python train.py --num_hidden_layers=9 --hidden_size=192 --d_expert=48 --tie_word_embeddings=false --beta1=0.95 --batch_tokens=[32768, 65536] --max_seq_len=512 --train_tokens=588500000 --dataset="wikipedia_en"
Below are experts of layer 2 (counted from 0) of a mixture-of-experts language model. Rows are named router (the router's row for the expert), up (a neuron's input weights, with its number) and show model dimensions 0-95. Each number is 128 + 32 x the weight over its row's rms, rounded and kept within 0 to 255.
Before each expert's rows: "gets" lists some tokens that make up at least twice as much of what it gets as of all text; "mostly gets" lists some tokens that are sent to it at least half of the time. This comes from a sample of Wikipedia text that the model never trained on. Tokens count by the router's weight.

# expert 9
gets: " |", ";", "|", " —;", "%", " /"
mostly gets: " |", " —;", "*;", "|", ";", ")==="
router [104 125 157 116  97  96  81 146 128 136 130 149 173 118 167 125 143 107 150 160  62 137 148  88 129 128 116 158 165 139 142 107  99 119 134 148 198 167 145 141 136 106 194  86  91  94 144 164 102 143  99  97  78 125 123 158  92 102 163 122 139 159 169 169 130  92 135 128 144 118 139 122 100 101 127  87  50  97  67 101 115 133  88  35 126  99  76 127 113 147 114 152 138 155 130 138]
up0 [156  96 128 137 155 106 142 117 114  73 151 128 109 151 174  92 172  58 139  68 160 148  90 103 149 111 162 128 116  87 166  89 125 124 128 103 140 143 122 136 123  77 124 149 142 114 163 146 106 176 146 144 151 138 140 151 101 190 117 163 129 157 170 114 152 116 107  78  69 123 154 128 132  96 106 137 170  85 126 134  94 167 165 149  55 115 139  78 130 138 214 201 114 107 142  77]
up1 [137 139 132 128 158  90 143 151 120 149 124 114 101 125 159 109  90 109 147 147  99  94 112 161 158 107  80 170 167 171  73 132 107  92 140 185 117 112 189 171 136 140  72 109 161 163 109 141 152 121  83  69 140 183  57 209 150 143 121 158 105 144 157 105  94 123  61  70 144  84 131 131 110  75 131 173  99 151 141 105  60 144 153  91 100 172  97 191  98  75  90 112 142 107 164 157]
up2 [115 152 131 155  56 153  98  30 141 114 130 117 181 161 186 117 126 114 165 107 103 165 118 145 167 145 158 106 129 145 137 124 145 107 124 168 131  64  92 139 194 121 125 165 132 151  82 127  97 111  78 144 115 175 154 124 154 130 125  78 145  90 163 118 172  75 136 130 125 123 162 157 168 106 109 128 101 105  90  87 180 132 134 127 157 101 130 163  88 105 105 115 101 124 116 155]
up3 [ 91 168 157 221 126 150 115  48 141  83 140 137  77 120 149 145 101 149 127 141 117  68 115  80 151  96 106  44 144  61 181 127 127 123 146 145 104  96 179 173  63  59 124 116 144  91 131 115 129  74 148 112 145 130  48 148 143 164 154 132 155 174 107 125 159 140 140  79  94 117 142 148 137 120 137 102 115 107 135 142  85 171 101  75 146 116 120 145  61 131 104 114 181 143 115 101]
up4 [118 118  97 164  64 106 142  97 123 157 139 139 166  83 130 140 149  87 116 170 141  72  76  95 112 146 120  92 185 117 105 131 137  88 149 138 155 122  99 173 112 109 111 146  62 132 117 147 100 111 109 104 173 102  93 175 147 148 214 140 153 100  75  92  54  98 144 122 178 146 109 170 111  84 117 101 122  81 103 158 120 137 195  83 102  80 111 131 147 182  81 152 136 169 159 140]
up5 [113 120  98 151 100 116  85 185 119 134 117 108 145 119 147  55 129 102  70 127 152 114 107 109 126 113  81 180 120 143 103 141  89 114 191 149 161 149 118 145 165 134 146 109 119  79 145 147 143 109 133  92 167 156 107 134 100 146 190 166 167 139 148 111 146 146  86 155 186  99 174 101 116 123  97 131  85 144 100 122 126 107 116  85 111  77 155  97 156  66 115 181 186 120 138 164]
up6 [120 122 136 102 142  57 177 177 185 158 102 156 107 138 106  89  69 109 105  81 106 125  69 110  93 169 117  97 106  98 173 128 178 143 126 115  92 122 170 129 134 121 134 150 116 122 164  92 107 116 150 152  92 157  79  85  90 133 139 157  93 109 171 152 117  45  97  74 102 167 150 110 110 123 171 118 102 137 105  88 169 190 151 112  89 134 135 160 122 149 154  83 128 143  99 136]
up7 [ 87 104 209 122 164 164 133 138 149 161  93 178 149 101  90 129 140  74 161 141  80 144 144 160  94 108 105 154 109 118 152 147 150 103  66  78 186 124  91 173 103 119 192 101 184 153 135 164 145  93  97 149  78 149 162 123  85 147 104 207 146 115 140 162 154 114 127 122 146 127 112 129 112  77  90 146  59  90 114  98 106 165 105 126 159 146 137 101 130 119 127 107 104 140 116 138]
up8 [110 131  91 156 119 101 132 139 127  99 139 117 131 131  97 100 112  98  96 152 119 124 110  93 182 113 158 137  97 191 110 135 100 159 136 145  79 195  78 125 109 168 108 178 146  71 139 150  37 150 106  86  78 130  98 167 117 119 135 117  97 176 146 149  96 104 239 144 116 203  90 100 146 130 135  98 113 118 123 145 180 153 213 176 129 130  87 136 103 136 154 112 118 116 115 110]
up9 [ 94  75 146  74 156  31 176  84 159  79 112 102 104 127 156 101 142 131 154 127  96 128 138 104  89 137  92 149  87 183  67 181 127 178 154 124 201 116 127 125 157 118 100 118 157  60 104 138 176 119 186 132 101 163 132  46 114 125  89 132 118 144 140  95  61 144 121 155 144 143 169 104 107 102 154 118 116 122 142 160 141  82 139 140 137 119 143 153  99 121 109 169  67 131 182 139]
up10 [145 125 161 183 180 121 120 123 160  84  84 126  84  93  97 159 165  89 170 106 106 129 191  92 134 120 106 151  46 136 142 187 102 112 167 155  93  74 126 131 131 115 134 107  67 114 157  95  96  98 127  75 137 145 130  78 124 120 171 151 171 175 116  93 108 142 120  96 141  92 124 125 123  77 166 136 113 120 137 130 108 122 205 156 196 119 117 101 147  78  87 135 112 158 177 115]
up11 [159 154 113 104 115 108 121 146  34 191 127 145  87 168 139 112 111  90 100 115 120 136 126 126 119 127  56 174 186 150 120 161  65 121 138 116 163 131  80 133 206 120 147 141 147 129  86 118  82  85  37 107 121 136 127 123 163 136 122 161 183 123 115 169 130 149 152 106  88 119 146  85 138 162  99 152 148 110 135  69 137 136 131 162 116 102 166 140  78 113 107  98 154  78 118 136]
up12 [130 123 118 106 143 102 143 122 157 134 147 160 134  78 181 150 167 123 116 191  90 142 103  92 118 123 100 140  53 135 132 100 120 168  77 139 152  50 142 125 124 146 119 128 116 160 109 173  94 195 143 137 101 120 168  40  82 138 168 134 147 123 163 120 109 109 154  86  86 106 124 105  63 148 132 104 132 105  98  89 147 166 153 150 124 145 137 189 105 168 101 137 118 156 150  69]
up13 [132 129 172 111 113  88 157 103 185 130 164 125 132  93 121 137 134 117 134 128 133 139 162 116 138 146 102 141 150 165 112 120 110 138 116  80  94 148 147 186  72  52 175 134 100  64 152  67 103  89 179 139 173 108 171 167 131 118 168 119 133 170 164 184 183  58 151 114  73 122 117 153 131 144  75 130  94 128  97 182 135 103 117  78 147 123 127 128 114 141  94  82 140  93 113 123]
up14 [ 69 143 122 118 116 105 164  80 176 130 131 117 179 125 187 100 112 112 130 123  95 152 134 149 169 130 112 105  47 148 183 128 124  94  78 131 141 109 157 103 114 138 117  87 151  91 106 147  86 119 121 137  88 134  97 103 104 186 169  79 135  98 125  75 106 156  93 110 138 107 115  58  63 102  61 108  99 101 124 141 123 129  91 100 145 107 119 100  92 150 151 238 130  98 160 165]
up15 [ 94 103 160 160  57 106  59 141 173  79 128 104 142 145  71  89 140 125 160  88  77 120 102 113 164 146 133 152 136 137 142 216 126 154 166 102 115 105 124 146 114 149 166 158  84 182  92 209  85 118 217  99  72 138 113 157 118  88 160 150  79 129 126 138 176 137 122 164  95 125 167 134 122 157 142 134 150 151 128  81 145 156  94 141 111 117  89  94 119 137 151 127 150 142 152 139]
up16 [130 112 176 160 131  84 139 158 162 129 151 127 168 192 147 108 100 106  93 161 115 130 156 127 179 143 163 164 179 182 116 171 138  95 155 174 153  53 103 134 132 108 113 154 104 235 149 148  88 157 120 107  82 136  91  77 106 152 102  76 123 214 118 163 128 121  92 116 145  90  88 129  76 128 149  72 130 141 160 105 108 108 141  71 141 142 149 155 196 134 144 109  97 126 104 125]
up17 [109  86 100 177 107  77 147 148 143 118 119 125 139 134 127 135 213 138 164 192 124 128 116  72 146 113 108 174 116 160 125 123 157 103 133 152 176 168 155 143 105  81 171  64 158 135 135 103  83 119 134 123  86 126 127  73 107 199 118 106 131  81 205 167 144 108  90 133 171 146  92 105 113  64 141 135 117 139 191  78  95 121  82  92 148 118 142 113  99 109 134 166  48 159  95 104]
up18 [114  92 118 172  51  61 102 128 171 159  74 149 177 149 147 133 146  86 111  85 103 140  99  99 168 102 107 171 105 144 128  84 144 107 147 127  97 140  96 151 157 136 156 144 162 130 125 181 151  73 142 142 102 106 108 135 143 126  85 152  92 145 150 142 163 102 116  94 135 117 166 147 117 109 105  85 116 108 161 113  48 137  98 155 134  75 132  66 158 106 100 124 129 129 185  81]
up19 [118  94 160 110 102 123  99 126 144 103  80 131 140 163 145 116 195 174  85  97 100 214 107 107 104 149 152 160 129  70 138 104 103 127 140  90 152  77 160  95 124 138 146  83 131  94 113 193 172 123 118 131 126 150  94 125 128 167 107 162  74  81 127 140 119 148 168 145 168 174 151 107 140 114  65  89 128 127  79  71 101 144 148 166 119 160  97 147  82 175 150  85 123 134 104 137]
up20 [107 132 120 100 150 118 148 160 162 176 134 118 146 191 120  82 186 120 149 107 155  97 138 124 141 139 136 159  66 125 116 147 124 149  86 157 135 116 107  90 101 183 169 130 120  93 177 148 146 129 152  97  51 173 125 131 102 119  88 154 117 111 124 163 151 155 198 213 130  86 121 172 129 149 105 113 116 168 133 180 113  94  84  91 147 110  80 165 102 138 169  85  90 168 144 128]
up21 [110 133 133 165 124 133 104 168 108 111 120 175 134 131 193  86 156  90 119 149  96  71  75 117 138 136 176 115 128 138 128 119 118 181 175  83 176 107 121 139 115 118 155 134 126 129 122 131  83 111 142 146 147  75 130 126 157 128 108 130 116 120 153 136 134 105 136  91 108 117 107 154 145 112 132 111 136  39 127 205  74 105 133  24 130  89 122 224 178 110 158 136 100 125 122  57]
up22 [ 94  96 150  98  78 150 130 146  53  83 110 138 100 149 133 154 170 131 165 161 143 141 183  96  98 156 116 145 125  47 150 157 107 155 165 165 179 144 115 118 129 110 107 125  75  82 164 194 186 138 152  93 116  65 146 156 123 144 145 100 125 117 110 166 187 146 193 133 105 123 103 159 145 140 142 132  91 153 118 129 128  77 157 117 117 139 128 122  72 169 179 127  86 202 148 147]
up23 [103  87 113 165 147 108 125 119 110 106 152 165 182 106 136  95 147 124 108  83 161 126 184  83 119  84  87 179 189 106 105 143 159 162  82 120 179 139 124 146  84 160  99 114  93  85 140 131 135  71 177  84  91 115 100 184 156 128  74 157 157 135  94 127 119 111 139 108 148 126 137  62 131 116 164  56 113 108  69 137 143 125 155 112 142 151 165 187 149 112  84 165 163 132 168 112]
up24 [ 81 138 107  74  64 125 142 162 152 145 147 116 117 137 142 104 118 135 159 129 124  56 140  67  85 141 139 162  76 136  93 138 115 127  97 154 173 156 146 136  66  45  91 113  88  88 154 113 112 162  79 119 132 107 147  76 129  88 153 158 162 106 153 147  83 132 125 142 131 168 173  79 126 133 112 111 100  67  97 119  94  93 108 140 162 144 124 129 114  90 109  77 143 174  95 104]
up25 [ 60 142 166 134 160  98 190 134 113  88 143 155 162 115  93 140 141 164 130 131 164 150 181 186  43  91 109 176 127 133  20  81 130 137 132 160 133 157 130 122 110 153 143 124  86  68 104 114 105 145 109 113 131 158 161 106 165 143 162  87 124  76 158 142  91 125 176 110  93 140  88 109  63 115 153 179 118 151 149  88 127 148  56 132 123 141 148 124 152 191 151 116 159  96 114 102]
up26 [ 90 151 105 111 117 177  96 116 156 207 126 132 101 128 133 113 110  66 164 164  77 172  87 150  82 107 139 166 109  69 133 152 111 110 106 121 118 171 146 147 139  95 192 195 133 137  77 166 171  57 141 125 106 180 160 207  95 121 149  87 131 151 115 142 175 156  95 113 159 105 165 134 164  36 133 127 134  99  84 128 110 101  95  99 131  64 116 160 100  96  77 179 131 158  84  93]
up27 [119 166  64  68 112 134 146 190 147 122 117  59 222 116 119 111 142  64 116 165 143 178  58 183 139  96 166 124 137 154 153 116 162 138  96 152 110 150 118 180 139 176 138 188 133 138 120 170 144 102 126 139 117 120  86 147 156 149 159 201 122 181 184 121 170 158 103 144 141 174 131 166 180 133 146 132 105 127 153 106  92 161 115 124 118 121  84 142 144 159 120 110  73 144  74 121]
up28 [133 107 135 146 104 108 110 169 176  93 164 191 104 178 142  73  69  60 129 145 140 101 127 121 143 146 131 108 131 130 145  39 111 172 165 174 158 120 149 122 172 103  99 121 150 114 152 151 115 146 124 131 114 133  86 111 132  96 160 160 102 128 117  78 119 182 142 109  84 142  94 100 154 133 187 157  78 176 104 154 102 155 134 111 137 165 113 153 100  85 148 158 110  95 192 114]
up29 [125 153 163  73 128 127 128 179 155  90 159 110 184 165 103 132 127 141  45 143 123 134 158 137  86  92 160 114 147 139 137 150 109 105 142 115  61 204 142 105 194  94 180 139  96  48  79 121 173 154 146 109 106 117 136 128 116 116 149 115 127 141 156 107 142 142 127 122 147 189 157 144 154 139 130 113 114 123  68  91 111 195  94  89 122 148 110  49 157 123 160 115  93 101 154 135]
up30 [144 143 135  81 155  70  80 141 145  84 147 133 143 174 111 121 157 118 123 131 163 101 145  60 128 158  84  63  90 119 121 172 130 107  85 135  81 154 160  84 176 122  99  79 108  83 123 176  86 130 168 100 135  81 128 118 148  82 184  87 155 169 149 142 153 147 162  99  47 150 131 122 116 133 101 130 136 161 158 159 157 165  58 120 142 191 123 103  89 111 150 179 124 131 140 147]
up31 [111 112 142 130 141 116 148  65 151  59 150 126 103 133 125 158  97 162 142 128 120  63 176 119 129 139 170 204 170 178  77  94 111 141  86  57 173 107 117 117 120  92 130 154 160 130 184 122 187 114 123  87  79 183 143 152 151 142 147 133 160 114 124 111 171 160 132 147  77 187 168 166 170 109 161  59 102  85 110 165 130 120 115 122 140 109 131 104 157 116 124 181 116  73 113 124]
up32 [125 107 140 155  88 135 152 153 130 119 122 146 153 126 172 109  94 101 100  61 151 147 175 132 187 107 132 118 164 118 130 179 177 120  68 109 238 138  82 148 176 125 115  99 170 119 128 193 171 101 118  95  67 129 143 115 184 167 116 132 120 108 122  97 135 113 119 153  81 127  83 114 117  81  70 150 104  98  86 167  77 112 131  92  94 141  95 148 193 103 136 154 131 132 171 113]
up33 [111 136 125 199 150  98 109 138 139 123 109 140 124  89 101 165 128 177 122 152 127 135 130 118 201 166 118 169 129 165 121 112 113 154 100 175 132 143 146 176  81 133 178 163 126  78 154 103  95 167  79  95 151 153  72 136 156  73 192 136 152 165 125 150 158 184 143  73 107 173 176 158  91  92 164 147 102  56 152 113  66 120 135 107 114 124 136 155 111 131 131 138 181 110 172  47]
up34 [ 84 120 158 102  90 196 150 113 119 125 153 131 130 116 155 147  88 136 146  85  82 176 179 135 111 177 142  78 127 107 122  80  93  80 103 171 133 179  81 127 151 137 145  86 106  77 114 109 130 158 128 165  65  96  98  92 112 181 117 117 136 115 160 128 152 129  65 131 162 139 140 118  93 117  33 111  83 104  99 157 160 143 142 105  92 100  69 124 119 152 161 188 163 139 149  93]
up35 [129 164 175 124  99 171  98 199 105 114 121  66 115 111 106  83  57  59 102  76 172  81 126 115 155 181  91 163 138 126 175 102 129  93 135  40 168 133 138 151 131 133 168 125 132 110 170 126 146 157  90  87 131 100 166 140 123 101  84 170  71 107 165 123  98 148 157 146 154 129 115 150 115 112 155 130 144 109  77 122 177 109 107 108 131 135  64  97 116 132 106 107  77 148 100 170]
up36 [119  95  82 159 121 155 204 162 159 166 199 170 147 105 121 116 162  75 113 145  79 153 146  95  71 101 171 130 117 117 143 141 130  97  76 172 149  85 134 170  88 143 114  84 131 126 107 154 132 192 138 134 130  87  98 120  62 162 199 152 101 132 207 139 176 126 125  82 118 159 145 127 136  86 123  67  91  99 108 147 126 137 122 131 156 121 105 164  58 110  88 103 111 113 158  83]
up37 [121 166 184 121 114  64 145 172 131 136 189  86 152  96 186 152  92  48 134 106 111 116  97 179 145 169 138 172 178 166 152  83 101 141  78 212  87 120 127 142 179 131 164  73 116 172 125  72  99 162  95 163 133 113 117 120 115 162 126  93 141 109 162 156 140 106 167 130 142 146 163 169 118 189 169 163  88 170 104 196 147 144 116 140 113 132  99 149 163 117 132 128 133 165 157 167]
up38 [140 103 127 136  82  98 111 105  98 117 110 163 174 147  88 200 136 151 186 195  82  99  76 118 112 150 110 138 110 167 155 159 145 136 145 167 146 150 158 109 151 131  53  85  93 108 119 132 168 109 168  99  91  52 117 172 133 184 137 112 125  94 102 123 122 115 116 156 110 119 139 197 170 106 163 161 101 124 126 123 137 129 102  83 116 116  82 103  89 131 136 123 142  90  88 120]
up39 [113 100 139  87  77 105 154  93 169  78 127 131 145 140  75  88 209 137 161 127 156 110 107  98 122  48 144 107  89 169 106  55  97 137 152 135 121 120 161  65 170 131 132  74 134 125  97  88 158  69  71 119 120 132 119 120 166  92 144 153 120 117 110 126  98 132 126 175 111 104 193  91 138  62 150 121 110 140 134 114 133 134 109 143 128 101 135 202 184 124  92 111  96 100 138 102]
up40 [ 91 100 151  48 158 115 148 121 106 123 176 135 167 128 114 140 156 118 164 180 132 151 215 100 143 114 149 125 158 119 124 161 120 176 103 112 167 161 125 110 177 120 114 171 177 106 179 155 112 106  86  97 168  97 127  89 127 180 124 134 160  72 117 108  69  94 165 145  47 175 174  81 165 100 133 163 129 137 102 103  91 184 134 147 131 116 104 162  98 108  95 181 142 153  98 168]
up41 [ 92 105 143 119 119 165  89 104  97 116 173 167 140 139 105 159 196 143  65 146 104 100 181 118 116  85  95 157 147 124 150 130  99 128 114  63 116  83  89 112 121 128 153  84 101 102 103 152  85 151 127  77 146 164  97  81 145 163 160 132 143 164 151 106  86  80 110  89 128 107 154 164 159 129 101 149  63  84 110  66 112 189  97  96 101 138 111 128 176 161 151 103  98 125 159 158]
up42 [126 148 161  68 174 151  94 158 108  97 129 109 137 127 167  61 163 172 133 173 122 137 121 138 125  95  84 119 150 141  95 107 122 150 146  61 192 129 137 109 114  81 155 104 172  95 198 137  81 129 131 110 123 105 135 113 123 100 172 163  90 107 147 143 137 159 139 118  75 222 192 143 143 137  69  73 126  97  50  90  95 134 150  81 119  65 157  99 105 115 145 151 118 110 144 110]
up43 [ 56 117 130 107 120 121 183 161 125 113 109 146 128 143 164 136 132  31  70 167 118 125  57 113  89  67 178 130  83 176  95 131 120 195  81 100 125 139 157 123 141  49 150 124  89 149  84  94 135  91 138 137 129 190  74  80  79  82 147 148 163 118 155 117  82 112 112 133 101 103 109 125 116 157  58 156 140  66 117 113 151 154 124 104 167 174 159  70 184 180  86 122 144 149 106 123]
up44 [123  83 162  97 124  46  98 117 126  63 145  62 138 105 166 108  95  89  65 116  72 174 122  68 166 141 100 137 169  89  97 149  71 128 147 134 142 103 177  98 129  94 104  90 113 133 122 125 179 116 174 148 106  99 135 164 158 124 160 133 103  56 135 128 112 117 179  82 153 136 141  88 163 146 110 123 139 138  96 125  96 127 156 163 123 127 129  63 127 148  61 156 126  82 117  52]
up45 [121  74 111  96  89  54 128 156 149 115 113 141 182 135 111 134  83 124 112 165 120 127 189 102 159 146 137  72 137 186 157 114 135 164 152 117 108 110 144 107 186 118 151 103 135  66 139 177  95 180 176 160 130 138 209 137 144 122 119 196 121 122 142 190 126 127 125 132 130 207 131 153 102  99  83  84  95 124  77 156 120 161 105  73 139 120 185  99  99 163 143  98 118 145  45 100]
up46 [129 154 163 141 101 158  84 121 148 113 190 111 135 155 124 166 110 154  80 149 104 146  98 145  91  97 134 143 159 137  87  87 120  92  45 179 111 180 101 125 133  80 140 132  88 121 184 117  86 192 123 132 126 170  78 126 153 125 143 136 150 131 115 109 130 159 136 148 132 142 126 133 118 108 169  52 111 116 138  37 105 112 177  70 153 119 115 123 177 114 154 149 115 140 160 126]
up47 [115 119 149 118  96  66 164 137 128  46 129 113 115 120 195 101 121 114 117 168 125 180 152  94 132  98 158 115  91 142  98 119 107 137  67 162  94 204 153 155 167 176 139  79 141  96  69 132  76  92 193 144 147 114 107 141 166 141 140 144 116 125 114 170  95 155 123  76  91 159 173 127  72 135 147 168 137  86 181 114 121 152 118 104 183  88 141  83  74 124  89 152 135 143  92 139]